From a checkpoint of a small mixture-of-experts model trained on Wikipedia.
Size: 9 layers, vocabulary 4186, 104M parameters.
Below are experts of layer 3 (counted from 0) of a mixture-of-experts language model. Rows are named router (the router's row for the expert), gate (a neuron's input weights, with its number), up (a neuron's input weights, with its number) and show model dimensions 0-255. Each number is 50 + 15 x the weight over its row's rms, rounded and kept within 0 to 99.
Before each expert's rows: a language model's description of what the expert responds to. This comes from a sample of Wikipedia text that the model never trained on.

# expert 27
What it handles: Place-name endings. Place names or their final pieces for cities, countries and states, often after New, United or in, e.g. London, Barcel(ona), Istanb(ul).
router:42 84 49 32 31 24 54 56 54 43 80 61 58 29 64 48 34 67 23 72 33 29 40 57 48 33 49 60 60 48 37 28 88 47 33 72 50 51 53 20 80 59 47 67 82 56 54 62 29 26 42 42 68 46 56 62 65 52 57 37 42 64 50 65 45 44 48 50 53 34 70 52 51 39 40 49 72 28 51 67 41 25 13 47 45 56 40 49 75 30 30 59 54 63 49 48 46 60 45 32 70 41 67 09 60 44 26 43 40 44 57 30 67 70 78 53 71 63 25 42 66 57 53 53 42 45 42 45 54 53 51 54 81 31 31 32 64 48 43 49 55 64 49 42 43 64 47 64 61 35 49 42 34 83 55 55 71 62 44 46 14 55 69 37 74 53 43 73 42 64 55 69 61 38 79 53 57 43 50 55 49 34 86 55 54 42 51 50 47 47 79 38 35 50 53 48 34 67 57 88 36 64 45 45 45 48 69 71 47 40 72 65 42 46 42 42 49 23 45 36 58 64 51 25 68 52 42 25 57 42 49 32 24 50 75 27 62 50 57 38 10 51 48 25 42 47 59 42 60 64 51 58 66 71 51 22
gate0:47 37 44 38 52 34 06 36 54 54 69 19 23 69 70 55 65 34 56 33 46 73 64 72 41 37 31 69 66 37 45 61 57 53 40 47 45 64 53 63 71 54 39 73 72 55 63 65 37 61 52 84 57 38 53 53 50 37 53 42 45 92 49 43 58 32 40 49 63 47 53 34 50 38 69 26 64 33 70 50 38 36 44 52 46 36 43 70 42 47 55 38 52 40 51 27 52 72 44 24 65 68 66 55 37 65 35 55 50 68 42 37 46 54 57 40 33 39 32 27 68 40 55 38 64 51 58 91 57 47 59 18 59 73 57 56 51 45 04 64 56 57 75 43 46 36 34 61 69 57 60 50 49 61 48 44 43 45 41 54 50 74 57 46 43 61 45 63 15 73 51 62 46 31 53 79 83 60 62 41 53 32 55 65 47 69 15 41 75 54 68 31 64 33 59 28 41 49 61 27 51 52 60 47 47 45 56 55 52 44 71 72 41 57 14 49 77 08 51 83 45 57 55 37 59 58 25 71 45 47 53 51 55 66 42 37 50 33 42 62 67 29 68 61 41 61 55 54 27 70 43 36 65 84 46 41
up0:65 57 36 71 36 71 47 66 60 30 50 27 47 33 48 69 44 41 40 54 53 41 47 74 65 48 65 16 43 47 46 84 55 11 42 31 70 27 69 30 60 44 68 62 50 46 64 56 29 45 37 44 41 50 33 58 33 42 34 57 37 30 32 79 78 58 63 58 51 50 57 62 54 63 23 77 50 70 40 59 66 27 54 05 48 30 53 53 69 73 69 56 40 65 56 16 29 65 66 66 44 39 41 60 70 38 41 57 68 69 66 64 42 51 33 33 26 51 45 67 40 78 36 67 61 68 41 42 49 47 55 49 34 57 37 22 39 54 42 63 60 54 57 32 65 32 80 51 38 56 41 33 56 80 29 45 52 36 45 07 60 36 24 51 83 55 70 44 71 37 31 25 51 33 59 72 65 22 21 65 72 47 58 38 59 57 48 53 52 59 38 63 58 68 53 52 71 54 52 33 50 37 66 44 71 49 47 33 75 73 27 65 63 33 46 21 43 49 52 44 38 60 66 51 36 49 45 45 57 51 64 64 49 41 39 70 51 29 50 54 39 36 57 53 33 47 65 38 51 76 43 54 43 60 40 54

# expert 52
What it handles: Latinate word beginnings. Opening pieces of Latinate words, often after "of" or "public", like Res-earch, Sup-port, p-olicy, d-onations, Sc-iences.
router:55 34 53 62 64 50 76 51 40 54 59 53 37 62 65 32 80 42 34 49 80 78 23 50 21 56 50 71 51 46 38 57 31 54 56 30 63 55 59 65 54 33 58 62 36 53 40 59 53 55 33 49 29 42 36 68 61 70 65 46 48 46 58 53 45 49 71 20 27 57 34 55 82 38 71 38 77 40 56 62 51 40 69 56 79 42 85 33 54 26 55 38 64 38 66 63 42 67 87 62 48 48 50 42 27 52 45 48 53 68 38 71 46 81 60 30 27 72 73 71 40 53 43 53 29 37 61 60 53 43 29 12 49 49 68 32 44 32 46 55 57 33 70 49 37 57 78 34 42 34 66 54 70 10 70 58 30 45 46 56 35 48 71 63 43 56 58 63 43 60 50 62 36 24 30 32 43 57 45 39 63 41 28 09 52 46 49 38 47 42 02 39 35 46 49 48 31 74 61 54 72 52 50 38 51 78 30 47 46 56 51 33 25 62 63 81 57 47 57 62 47 54 39 25 58 42 33 51 33 58 79 43 42 44 69 35 24 58 48 66 55 36 34 58 51 34 60 72 50 56 55 54 45 56 64 42
gate0:53 45 90 75 19 64 51 49 64 69 52 68 75 44 49 58 47 47 26 31 52 50 57 66 51 38 61 53 80 55 40 55 49 51 56 32 66 61 73 56 22 41 58 28 50 68 43 28 15 59 57 50 72 17 42 80 38 72 33 51 26 72 54 59 69 58 48 65 35 52 45 47 51 59 41 40 47 69 25 62 64 31 46 67 67 68 71 35 31 63 39 48 40 58 75 73 53 42 59 83 36 46 66 77 45 51 54 47 24 30 49 41 08 51 51 29 62 62 42 50 52 70 64 51 60 65 56 45 52 65 16 00 39 63 60 42 44 28 27 43 57 43 46 40 62 59 59 36 45 70 34 48 22 47 61 65 62 53 47 39 34 53 55 57 49 37 61 56 30 53 35 41 24 70 25 37 41 47 49 48 37 59 58 45 35 57 31 42 78 73 31 27 31 54 46 48 59 54 29 75 48 46 43 42 60 39 43 49 31 58 59 56 39 49 59 55 64 38 61 43 58 48 74 60 51 50 43 33 28 20 90 52 37 38 61 79 69 44 62 55 63 49 37 76 44 38 60 72 55 39 55 54 57 56 56 69
up0:34 43 38 28 77 48 51 60 25 39 48 36 45 72 66 57 59 55 63 58 47 35 53 38 43 79 45 34 14 46 82 33 56 42 33 82 35 37 30 50 54 32 42 63 61 24 62 66 81 62 35 39 37 69 48 22 63 07 40 54 56 25 64 49 30 39 70 40 79 29 55 52 62 43 67 53 37 37 67 50 41 56 50 36 48 47 33 64 68 30 63 64 56 42 31 24 47 42 35 24 41 70 40 34 65 48 71 41 52 64 61 24 67 64 52 65 53 38 53 38 58 26 31 61 30 58 53 56 31 32 77 98 54 35 43 41 42 53 79 68 50 59 63 56 41 53 31 69 58 25 77 60 57 66 33 29 50 57 60 61 53 39 45 60 53 70 49 35 50 43 60 62 63 54 74 57 65 48 64 43 64 35 42 65 63 24 72 52 29 47 49 63 62 53 43 59 44 52 63 47 58 73 48 50 44 69 46 39 68 47 59 47 79 42 51 52 40 71 40 35 53 62 32 40 38 58 55 59 72 65 07 61 61 66 41 38 45 79 41 60 38 43 60 37 36 49 36 25 60 38 32 44 43 45 43 10

# expert 25
What it handles: Name starts and of. First letters or short pieces beginning personal and place names (S, R, Al, Jean, Sir), and "of" after son, daughter, widow.
router:54 33 55 73 63 65 57 55 40 67 28 56 59 72 41 75 35 69 73 77 59 86 58 74 73 63 69 63 51 60 47 47 72 60 62 48 53 54 75 63 21 54 64 51 32 65 35 74 66 54 48 93 26 57 69 51 70 57 57 36 50 56 27 41 41 51 29 27 56 51 17 52 57 37 48 39 48 44 55 52 50 69 41 50 58 45 41 43 45 98 42 63 53 51 64 45 39 31 44 43 60 42 60 75 60 40 65 22 28 58 49 77 35 54 83 50 50 50 59 63 53 56 53 41 65 26 48 59 33 35 36 40 57 61 44 49 25 46 72 32 54 40 67 47 54 38 38 34 24 54 48 39 46 59 65 21 17 63 28 33 47 68 59 50 42 35 36 27 32 61 61 45 50 51 67 43 43 46 64 62 53 66 46 43 27 57 29 24 61 35 33 31 47 73 42 72 42 36 51 32 29 23 42 43 44 66 20 70 61 46 58 43 67 47 72 60 70 22 59 58 28 65 52 77 39 78 41 39 45 58 75 45 61 57 29 49 60 49 33 65 40 54 59 36 51 21 58 32 40 47 37 65 50 34 29 36
gate1:33 36 45 68 27 52 38 47 81 56 47 57 60 40 54 53 32 99 41 36 64 72 55 33 62 41 47 51 41 42 50 42 83 57 44 30 55 51 65 49 48 35 21 39 73 15 11 70 88 39 34 54 37 37 40 37 36 30 68 73 39 37 49 46 23 72 45 38 67 34 45 56 58 32 26 75 60 55 59 59 71 56 32 68 62 52 24 49 42 42 40 41 53 62 55 56 45 45 42 32 71 48 25 53 41 74 71 64 54 37 44 60 23 68 60 44 51 55 51 52 53 73 37 25 54 44 25 43 59 48 15 61 67 50 51 59 32 48 43 33 29 65 54 51 76 47 42 39 58 47 46 56 62 71 64 85 20 67 54 51 42 55 37 45 71 60 48 61 76 66 65 46 42 64 45 74 52 14 50 38 48 57 54 52 29 46 60 28 48 69 61 35 57 58 48 71 59 43 46 24 45 62 58 19 65 55 66 42 22 89 57 58 65 68 38 38 40 56 50 50 41 43 50 41 26 66 31 49 49 45 37 57 59 17 60 53 69 28 60 60 40 51 31 54 59 59 63 62 72 53 40 38 60 39 62 53
up1:49 48 62 44 37 52 26 44 55 56 49 54 49 56 35 65 59 60 46 47 57 60 37 23 50 23 42 46 75 51 65 25 42 49 46 33 66 55 47 53 46 73 41 40 48 23 62 80 54 46 43 53 54 61 69 48 38 64 53 35 43 50 63 36 12 76 30 43 22 44 39 47 39 21 65 47 20 38 57 35 64 66 30 52 55 29 84 34 73 32 44 38 80 56 51 57 39 62 38 61 23 75 40 68 51 73 45 57 36 46 45 51 42 60 49 64 64 69 47 65 24 54 41 29 58 16 50 55 55 42 26 79 44 49 43 61 63 45 35 50 54 65 52 43 26 32 58 62 45 51 00 50 59 43 51 75 31 41 67 63 48 31 22 68 36 54 61 64 47 57 46 71 72 50 63 72 36 49 53 68 62 47 47 48 44 74 62 49 15 81 38 46 50 66 25 67 45 43 79 55 45 59 11 35 50 64 46 39 35 71 58 51 77 30 67 41 52 47 43 48 52 32 37 72 23 72 25 54 47 26 39 73 54 57 59 41 45 65 54 45 49 61 19 55 51 57 59 69 51 63 48 43 70 47 55 25

# expert 9
What it handles: Capitalized name starts. First capital letter or piece of a proper name after a first name or place word, mostly in lists and tables, e.g. T(iger), P(leasant), Mc.
router:70 60 60 51 48 35 77 62 55 69 24 73 41 40 47 65 69 64 64 64 78 79 55 45 47 71 41 50 43 32 48 37 37 46 42 72 60 91 45 58 50 44 33 59 27 45 38 62 38 78 23 30 33 40 69 73 67 55 57 49 73 30 26 55 58 65 65 65 50 41 34 55 64 08 34 44 30 44 82 54 68 62 83 54 47 22 29 39 42 47 39 68 45 48 36 57 19 58 96 52 69 64 63 59 41 51 72 05 50 70 66 65 57 52 46 50 55 61 44 61 58 64 57 32 57 43 46 45 25 35 48 36 58 44 51 60 35 49 83 52 42 42 68 49 44 51 54 27 55 58 53 45 70 50 60 28 54 58 41 67 45 55 62 35 43 57 46 44 44 56 22 27 15 29 50 64 56 48 62 46 58 37 56 55 32 49 30 48 48 88 45 36 49 63 63 52 74 40 62 29 43 55 66 46 63 78 45 49 51 54 59 69 53 63 45 55 45 54 25 52 43 44 32 21 62 60 60 79 82 59 49 52 39 73 37 43 30 67 26 48 50 55 49 39 48 17 53 55 33 58 65 34 60 46 35 53
gate1:76 49 58 40 51 87 58 50 39 57 60 47 45 67 65 40 34 37 51 43 63 47 50 59 58 41 14 65 62 60 58 39 44 52 72 48 46 63 53 68 53 47 31 45 47 51 63 26 49 28 36 79 67 44 54 66 34 51 44 68 66 54 55 64 92 94 57 26 68 30 52 42 39 26 47 30 48 53 55 59 54 46 69 23 31 55 41 83 49 37 56 67 45 55 35 68 51 74 30 40 28 60 64 60 57 54 37 56 55 49 85 41 31 43 57 69 46 34 74 70 49 20 46 47 48 59 56 35 56 60 22 46 35 75 48 56 47 62 30 46 54 36 55 79 45 45 30 69 55 38 36 57 77 50 28 81 45 57 44 42 46 55 37 15 24 51 44 69 75 55 56 62 51 51 43 61 29 43 33 50 49 44 61 32 72 31 48 57 17 67 44 13 77 59 42 52 44 45 84 36 21 21 71 67 64 37 52 48 77 52 56 35 58 38 46 64 65 40 57 43 59 60 60 35 78 74 68 62 41 57 60 27 52 72 47 59 55 39 45 43 36 31 36 41 48 60 55 66 35 25 39 35 48 57 57 43
up1:66 50 37 58 69 90 62 93 57 61 34 51 39 65 60 39 46 34 49 34 44 56 54 50 56 41 28 61 57 70 86 44 49 40 55 56 54 73 40 59 51 54 21 45 45 46 52 35 39 27 45 78 62 32 41 76 51 57 58 58 60 51 61 55 70 86 53 55 52 31 55 32 27 37 51 37 51 45 73 66 38 64 76 38 51 64 52 81 50 36 45 61 28 56 34 56 33 48 26 35 21 61 56 57 40 54 34 45 61 37 65 54 42 58 37 77 37 47 54 64 48 30 47 69 61 60 47 50 51 57 28 31 38 60 34 59 55 59 56 33 53 32 57 99 24 40 38 37 36 58 34 70 68 52 18 76 49 61 34 38 43 56 43 25 32 51 41 57 41 62 68 63 41 37 60 50 37 45 45 46 57 42 64 41 63 17 59 54 49 53 56 43 75 63 40 43 37 65 79 41 06 33 69 59 66 58 44 47 79 64 45 36 59 43 57 80 63 39 45 55 61 41 64 51 70 74 85 67 26 61 67 23 43 53 44 47 66 43 66 49 43 56 35 36 68 58 64 64 33 24 54 38 46 41 44 38

# expert 55
What it handles: Capital initials and particles. Single capital letters beginning names after commas or table bars, such as L in Ltd, LINEAR, and adverbs up, down, back, out.
router:46 53 37 50 75 60 69 45 35 47 16 70 66 65 59 65 34 71 21 29 35 65 20 67 61 75 40 36 39 56 54 39 53 57 64 52 51 75 56 54 64 50 51 73 42 35 40 64 51 83 35 76 56 68 69 34 67 70 60 44 57 65 38 52 34 51 55 69 44 52 38 50 81 65 31 65 34 45 50 52 59 43 67 37 78 59 66 34 44 43 33 49 25 60 53 48 52 66 81 67 29 58 92 71 45 65 50 28 30 66 58 53 81 42 69 41 24 39 10 58 41 75 46 31 77 42 46 51 55 39 56 64 63 57 66 55 50 61 57 52 30 41 59 30 56 52 42 36 53 62 73 37 56 38 56 77 44 50 23 49 53 60 50 57 21 52 33 72 31 44 32 66 33 44 39 64 59 28 70 44 68 58 63 57 30 51 34 58 40 55 49 29 66 54 53 34 47 62 65 63 23 44 41 52 64 34 46 50 58 41 42 62 48 64 72 22 51 38 32 39 47 37 32 53 53 34 49 50 90 48 52 53 49 28 39 53 57 55 55 45 63 74 42 26 26 09 44 31 67 43 47 24 42 36 73 46
gate0:84 55 44 60 35 30 60 48 50 67 34 45 51 34 89 55 14 52 20 48 59 66 40 64 50 55 59 32 47 56 55 31 48 62 42 42 24 49 60 73 76 44 60 44 80 64 67 40 54 54 75 46 64 50 77 42 59 60 56 68 73 27 61 56 54 33 76 45 40 34 42 31 22 55 32 73 30 71 71 67 45 58 59 47 28 52 43 69 09 62 58 63 69 58 83 45 48 60 33 54 61 62 16 65 75 50 64 51 54 67 38 47 55 37 51 14 57 67 64 64 65 45 45 64 58 61 42 67 35 46 35 42 74 33 46 50 16 67 79 67 63 42 35 32 66 45 60 58 33 38 56 47 61 47 44 91 35 52 39 55 53 49 52 48 24 35 26 53 45 41 40 26 55 57 46 66 20 39 40 20 44 50 66 69 46 41 42 30 49 55 70 54 46 21 54 53 46 46 62 53 80 67 65 69 45 46 50 74 58 58 39 49 43 45 57 60 23 42 50 59 55 38 55 45 56 39 27 17 43 50 53 41 65 65 51 31 54 50 28 70 36 54 59 70 42 55 20 62 73 44 42 57 65 40 45 37
up0:78 67 57 44 36 25 47 51 35 54 28 48 58 32 73 58 21 52 21 52 42 59 37 69 55 50 51 32 40 55 27 37 42 68 39 43 18 32 56 57 53 42 56 41 75 57 54 55 56 43 84 67 43 37 83 53 61 77 42 71 65 25 70 29 29 68 69 37 60 51 42 43 41 40 15 78 40 55 70 66 70 55 71 53 25 54 62 70 35 58 65 55 50 54 58 38 65 52 45 53 60 35 43 51 78 61 53 45 53 74 61 63 59 33 43 39 54 44 66 48 63 48 35 69 57 68 52 77 41 35 54 53 57 32 57 63 41 83 71 56 54 44 58 42 64 38 43 52 31 42 46 62 71 52 65 79 45 45 32 60 20 14 42 49 36 29 34 68 49 38 48 51 64 50 52 47 24 53 51 21 42 39 71 62 50 38 49 37 39 70 69 34 39 22 56 60 49 68 69 84 59 64 60 73 50 63 38 68 49 59 40 43 35 42 39 62 21 45 41 56 55 45 43 37 61 37 51 25 38 57 58 29 62 16 31 25 59 63 29 71 29 48 73 79 50 58 12 61 73 50 37 54 59 59 47 52

# expert 54
What it handles: Foreign name initials. Capital first letters of non-English names and places, especially K, Kh, Mc, as in Hong Kong, Abd El Kader, Novi Kozarci.
router:62 63 62 29 60 53 69 63 46 73 22 51 54 32 50 49 58 61 44 63 46 83 27 35 55 32 52 59 28 53 66 28 35 41 44 74 59 59 30 51 48 53 41 53 32 73 24 53 29 73 42 42 35 63 64 60 73 57 53 21 68 32 25 82 46 33 54 64 54 54 25 38 49 20 30 47 42 49 67 63 73 66 53 36 44 51 70 52 38 61 33 66 73 58 21 48 40 55 66 74 70 51 65 71 61 40 72 09 57 83 47 67 77 38 51 73 53 70 27 80 53 73 57 49 65 60 52 42 26 29 57 55 72 48 45 63 08 61 68 50 54 48 61 41 35 59 48 36 65 40 43 58 62 37 42 37 49 68 74 44 67 64 58 56 26 35 45 58 54 38 59 45 38 51 59 29 75 35 32 68 32 43 57 59 42 39 25 50 23 69 65 50 55 39 42 52 65 38 47 42 43 55 62 58 54 94 18 29 50 49 39 54 55 37 64 74 36 69 43 51 60 66 36 52 62 57 53 45 51 31 58 37 58 53 50 29 30 56 53 37 65 48 33 42 36 28 54 76 52 42 70 41 67 31 43 52
gate0:40 49 21 71 60 43 56 35 56 43 31 41 56 25 58 46 46 53 44 40 29 40 38 47 34 50 80 58 66 86 56 49 25 30 46 61 64 29 42 57 34 63 39 56 44 75 35 45 81 35 46 58 34 28 42 64 27 48 34 46 71 79 90 53 52 41 60 60 54 63 30 46 39 54 30 71 70 66 21 61 56 54 50 35 60 52 52 46 29 44 54 81 78 43 64 45 23 53 47 51 55 72 46 51 33 58 64 62 29 62 47 68 50 18 59 58 43 19 58 27 57 59 43 65 48 53 34 56 51 35 52 65 54 66 77 50 46 51 72 49 47 48 52 50 39 64 37 56 53 47 55 59 67 41 43 67 63 29 19 50 63 66 83 64 54 59 18 33 47 65 48 45 54 44 40 56 33 50 40 82 49 45 86 46 56 64 34 34 46 35 67 58 21 36 71 55 69 76 42 58 54 55 55 44 60 38 41 33 59 34 44 49 55 74 21 44 54 62 58 66 77 12 45 50 59 44 54 43 67 59 66 18 37 56 34 48 54 55 55 55 67 26 07 39 58 46 60 40 55 29 38 46 48 59 53 92
up0:52 58 42 69 53 54 46 61 41 44 78 61 55 27 66 65 62 39 32 53 27 51 55 36 62 49 60 43 24 31 57 56 45 27 43 29 56 23 68 30 30 45 51 77 66 64 45 55 68 40 47 59 28 68 46 75 32 40 43 43 57 62 39 60 65 59 78 20 55 65 51 45 41 45 48 48 51 62 35 42 59 64 51 51 59 50 25 80 36 71 63 56 63 32 50 44 54 66 48 61 28 48 35 82 55 41 56 19 42 36 58 54 60 50 73 58 52 35 58 70 66 75 41 44 39 50 59 60 43 80 46 55 43 41 58 38 32 73 59 31 62 44 53 48 69 34 60 38 44 41 56 03 14 53 84 49 45 21 20 62 82 72 39 41 33 26 46 60 59 82 76 30 65 50 77 54 44 38 53 42 64 38 57 56 68 63 63 69 44 33 53 61 59 57 75 51 48 50 56 55 50 37 34 47 67 28 45 27 84 57 50 63 47 19 38 61 56 77 71 47 41 24 67 57 53 41 49 44 35 20 48 36 36 54 38 46 48 49 81 43 50 54 08 64 32 38 64 36 50 45 45 31 40 54 26 53

# expert 31
What it handles: Nationality and name endings. Nationality adjectives like German, British, Chinese, and final pieces closing proper names, such as -ian, -ony, -all, -ul.
router:58 57 57 27 39 61 71 61 37 18 66 68 68 31 49 64 46 45 59 50 58 32 56 47 53 36 50 22 55 42 45 00 71 55 49 58 47 66 57 53 43 68 54 60 62 45 49 47 51 59 55 38 58 56 19 59 60 61 63 43 48 65 71 60 70 35 38 42 77 41 55 62 60 64 45 42 46 29 26 49 32 64 08 48 38 44 27 56 43 72 55 32 51 42 46 42 57 40 74 39 40 42 29 44 26 58 19 71 58 18 48 35 60 62 39 68 43 56 35 40 78 78 36 32 40 83 57 08 66 60 31 40 56 36 63 28 82 35 31 48 48 58 27 63 50 27 56 65 49 59 54 50 53 89 42 57 46 60 62 68 16 60 58 34 76 28 31 36 60 76 59 57 50 51 76 45 51 57 57 51 45 44 71 33 56 51 55 43 69 28 65 59 44 65 33 56 56 52 48 47 59 56 69 58 39 80 66 63 51 58 50 62 55 64 31 71 62 57 66 65 53 82 57 47 66 49 27 42 44 43 75 60 50 48 55 44 68 53 27 40 30 55 44 33 40 53 75 32 46 42 15 24 41 42 39 38
gate0:62 26 44 45 68 45 44 45 44 76 60 29 47 47 77 63 55 30 53 66 64 40 49 47 41 55 65 39 60 39 67 25 40 55 44 71 35 60 52 33 62 63 55 41 75 52 25 44 58 14 42 69 15 27 46 51 63 51 85 41 41 51 35 45 35 61 69 22 54 57 37 31 17 55 35 31 41 41 72 54 23 38 71 46 52 68 69 66 50 53 33 19 56 39 59 30 54 58 57 25 71 66 43 53 48 60 77 07 78 55 43 54 66 25 23 66 24 57 41 70 46 45 54 37 58 47 43 65 58 50 72 63 36 59 23 40 35 33 64 19 23 55 68 75 51 48 66 57 33 41 75 40 48 47 62 37 34 54 67 59 49 50 53 74 51 46 33 36 51 38 59 60 72 45 35 67 30 75 74 35 45 63 43 51 28 42 55 61 53 47 49 29 70 34 35 49 65 67 53 53 49 54 47 50 50 86 37 70 54 58 24 56 26 62 40 55 67 87 34 61 39 78 38 46 35 38 57 69 61 53 56 43 34 58 66 44 46 53 69 32 42 61 76 40 57 48 42 59 68 54 51 41 30 28 64 46
up0:69 61 62 62 29 62 38 50 45 51 55 61 63 48 35 42 53 61 59 49 76 61 42 42 46 64 53 23 59 46 53 72 41 38 17 51 50 53 44 75 54 38 43 29 44 40 43 25 35 36 52 53 52 57 56 58 70 33 57 30 57 61 71 47 63 45 33 48 71 22 57 46 54 55 35 39 36 55 28 49 24 52 39 46 49 34 16 54 64 63 36 49 30 28 43 53 47 56 51 33 47 65 50 42 21 58 18 90 55 31 33 34 47 37 58 54 23 44 38 32 65 63 51 59 62 72 42 64 38 71 37 68 35 39 62 56 39 40 39 35 50 58 67 55 53 66 46 46 50 64 58 38 69 78 53 59 31 34 65 76 26 43 51 60 77 51 33 50 16 64 31 29 29 35 77 56 63 58 47 65 56 79 63 23 38 53 44 60 80 61 76 23 59 67 51 61 42 52 39 53 57 40 82 29 59 15 49 74 29 22 60 67 19 52 44 50 64 30 66 54 60 38 49 45 45 46 54 64 79 57 37 71 46 64 37 56 69 63 57 49 26 44 43 65 09 72 54 69 80 45 34 35 58 66 63 40

# expert 30
What it handles: Capital letter codes. Single capitals and abbreviation codes in tables, like asteroid designations 2005 EQ, country codes FRA, JP, state codes CO.
router:59 81 78 46 54 58 73 77 47 69 28 57 51 75 35 75 46 31 44 49 31 72 51 50 39 39 48 38 48 74 40 55 23 48 52 53 52 69 48 47 39 33 20 51 41 29 43 47 48 79 04 65 44 64 65 54 74 42 35 18 48 63 42 65 65 46 62 54 64 76 40 27 67 40 49 86 19 27 54 48 48 55 39 43 38 48 55 40 43 72 45 66 34 65 62 36 36 49 44 48 46 46 54 75 55 46 41 29 64 50 71 33 50 51 55 39 62 57 32 67 59 55 40 73 60 37 45 56 27 70 39 34 44 35 44 63 43 45 66 55 75 35 62 45 40 41 49 63 62 60 38 59 60 63 39 22 63 59 56 78 34 58 47 68 67 36 45 31 67 56 07 42 53 53 34 61 48 62 69 67 58 19 83 68 46 44 24 60 56 74 54 56 38 55 49 27 58 60 52 71 38 40 46 47 38 99 47 66 39 42 65 34 58 46 52 31 48 35 57 62 44 41 21 41 47 50 37 69 61 56 77 45 47 45 33 54 35 70 38 47 35 57 61 43 19 24 59 37 25 50 49 43 66 60 45 27
gate0:60 59 21 39 57 35 52 50 60 33 74 55 60 64 41 76 58 46 54 50 41 31 60 85 31 62 33 41 51 47 43 38 74 56 65 26 07 37 76 59 46 66 32 26 17 73 42 51 49 61 49 49 50 34 55 64 50 60 14 18 33 29 67 43 34 61 41 56 41 37 47 57 37 78 33 38 38 40 70 29 51 52 32 41 38 44 50 58 61 60 48 35 40 51 71 45 45 79 53 49 48 41 45 17 48 57 68 64 47 34 56 20 50 45 35 51 69 59 35 50 47 49 18 55 74 79 53 45 39 63 45 74 41 58 54 60 51 57 42 41 47 36 44 54 38 82 35 30 47 34 65 52 48 48 60 68 68 70 37 40 22 40 65 52 58 36 35 38 40 40 41 54 48 44 55 54 62 41 27 48 61 68 79 59 47 69 63 99 70 35 55 55 68 50 60 28 43 63 37 36 44 29 50 51 37 47 35 62 53 55 82 64 53 48 55 48 63 52 75 36 67 43 46 76 51 65 50 61 75 66 74 51 40 51 09 41 47 50 46 71 59 33 68 35 50 66 66 58 63 39 67 42 37 80 56 80
up0:46 50 56 11 40 46 54 54 58 54 55 39 54 65 32 33 36 29 42 70 45 55 32 42 38 55 71 54 34 61 20 48 46 28 70 51 66 49 55 45 35 35 53 59 56 70 29 77 41 36 75 56 46 47 26 47 42 31 36 58 51 34 65 25 48 56 49 37 54 39 35 28 37 55 65 58 71 46 40 44 82 73 63 56 54 34 54 72 50 30 42 77 19 40 68 45 56 55 22 53 63 39 08 78 34 51 55 42 49 47 44 73 72 56 63 87 45 52 77 46 44 28 58 76 28 43 61 39 46 37 76 61 62 59 35 64 80 41 57 36 33 82 54 38 52 59 50 47 80 74 18 47 41 41 52 32 56 64 53 22 57 71 54 60 47 67 63 45 37 24 38 40 38 44 44 31 58 68 35 75 55 43 59 44 54 56 43 47 55 32 52 38 53 51 56 42 88 43 60 62 64 59 69 41 62 67 46 60 32 56 74 57 37 28 44 70 39 44 81 92 59 42 54 58 84 74 39 38 47 32 27 41 77 65 64 42 64 41 42 40 55 43 36 34 61 57 69 51 45 47 53 64 30 41 43 52

# expert 60
What it handles: Syllables starting words. Word-opening syllables like se, B, Y in seeded, sequel, season, and Spanish or place names like Los, Santa, Manitoba.
router:26 46 49 50 78 46 60 75 36 70 30 69 65 38 29 37 67 30 47 44 42 57 33 67 36 62 69 62 44 60 22 59 49 85 21 62 38 68 54 52 43 72 53 32 27 11 31 62 46 62 29 50 26 55 66 53 69 59 59 35 56 84 36 37 31 39 65 44 40 37 36 59 40 50 61 74 61 22 58 55 63 45 31 61 68 29 75 53 48 62 16 74 49 59 71 45 54 60 69 20 41 39 52 63 60 40 57 21 47 54 57 48 48 59 32 39 34 43 48 52 49 49 51 57 54 49 56 56 35 29 57 43 53 05 40 56 33 51 74 42 58 26 81 68 47 78 61 36 46 36 40 51 52 63 40 28 74 42 38 73 36 34 39 51 47 36 45 72 54 43 84 45 62 43 72 31 54 58 49 55 63 30 42 61 47 50 50 49 55 75 45 47 54 52 56 49 52 31 39 50 49 69 43 31 60 68 28 56 38 63 48 32 47 23 79 73 67 39 58 53 38 76 41 48 41 54 59 71 79 23 68 39 39 69 30 65 41 65 54 56 50 20 60 48 51 33 75 76 49 53 39 47 46 31 58 32
gate0:55 59 51 52 63 58 61 74 41 55 61 28 67 39 45 27 43 59 37 35 93 56 31 82 49 08 47 53 66 49 47 53 58 53 73 58 47 43 56 38 37 49 78 60 38 70 54 48 82 33 16 23 48 59 50 52 41 56 40 46 64 62 45 61 40 68 38 27 60 68 42 49 60 48 50 55 32 60 51 53 99 42 56 44 64 30 49 28 53 57 54 64 59 38 42 77 20 57 61 65 44 43 68 64 50 72 68 52 44 27 28 23 33 13 62 66 46 68 54 32 66 27 29 88 60 78 38 03 15 30 52 51 60 36 65 63 64 46 43 64 49 62 50 47 44 44 35 46 45 28 69 66 36 37 69 58 43 39 70 28 28 51 28 11 68 37 51 56 67 62 56 64 51 67 52 38 18 50 71 43 43 69 64 40 52 56 46 45 66 45 61 72 45 52 59 27 49 63 37 62 42 67 47 40 44 66 59 53 31 44 65 47 47 64 47 41 57 52 51 52 55 58 50 43 52 41 50 39 75 42 38 46 29 36 39 43 54 62 52 53 29 57 37 46 58 43 43 53 47 47 45 82 34 63 59 31
up0:33 36 50 81 53 55 48 56 54 45 41 52 38 44 63 43 58 76 20 43 54 71 60 74 58 44 32 47 80 58 56 48 53 41 44 63 49 19 45 52 32 36 60 55 30 43 57 72 65 33 24 39 48 52 52 54 09 31 84 30 75 54 84 74 53 60 54 35 59 61 33 35 54 64 65 71 51 38 81 55 75 27 42 48 54 35 48 48 50 35 60 39 56 40 44 63 56 61 54 61 54 50 39 59 74 46 46 49 54 56 60 65 44 51 49 34 46 78 28 51 77 46 39 67 47 57 34 24 20 49 52 42 47 43 48 62 42 46 44 48 28 47 41 55 35 58 38 38 73 64 53 72 52 38 46 70 54 36 72 37 64 55 23 00 48 21 53 49 71 49 38 72 77 28 45 30 49 77 52 39 78 58 41 26 29 51 52 45 53 61 27 54 54 32 59 63 33 58 43 40 56 35 43 68 48 47 84 61 13 76 60 72 36 45 71 50 63 41 56 23 41 52 30 16 29 61 55 30 53 66 63 56 41 57 41 12 49 56 52 72 34 48 39 55 48 58 48 62 46 54 58 54 50 60 45 21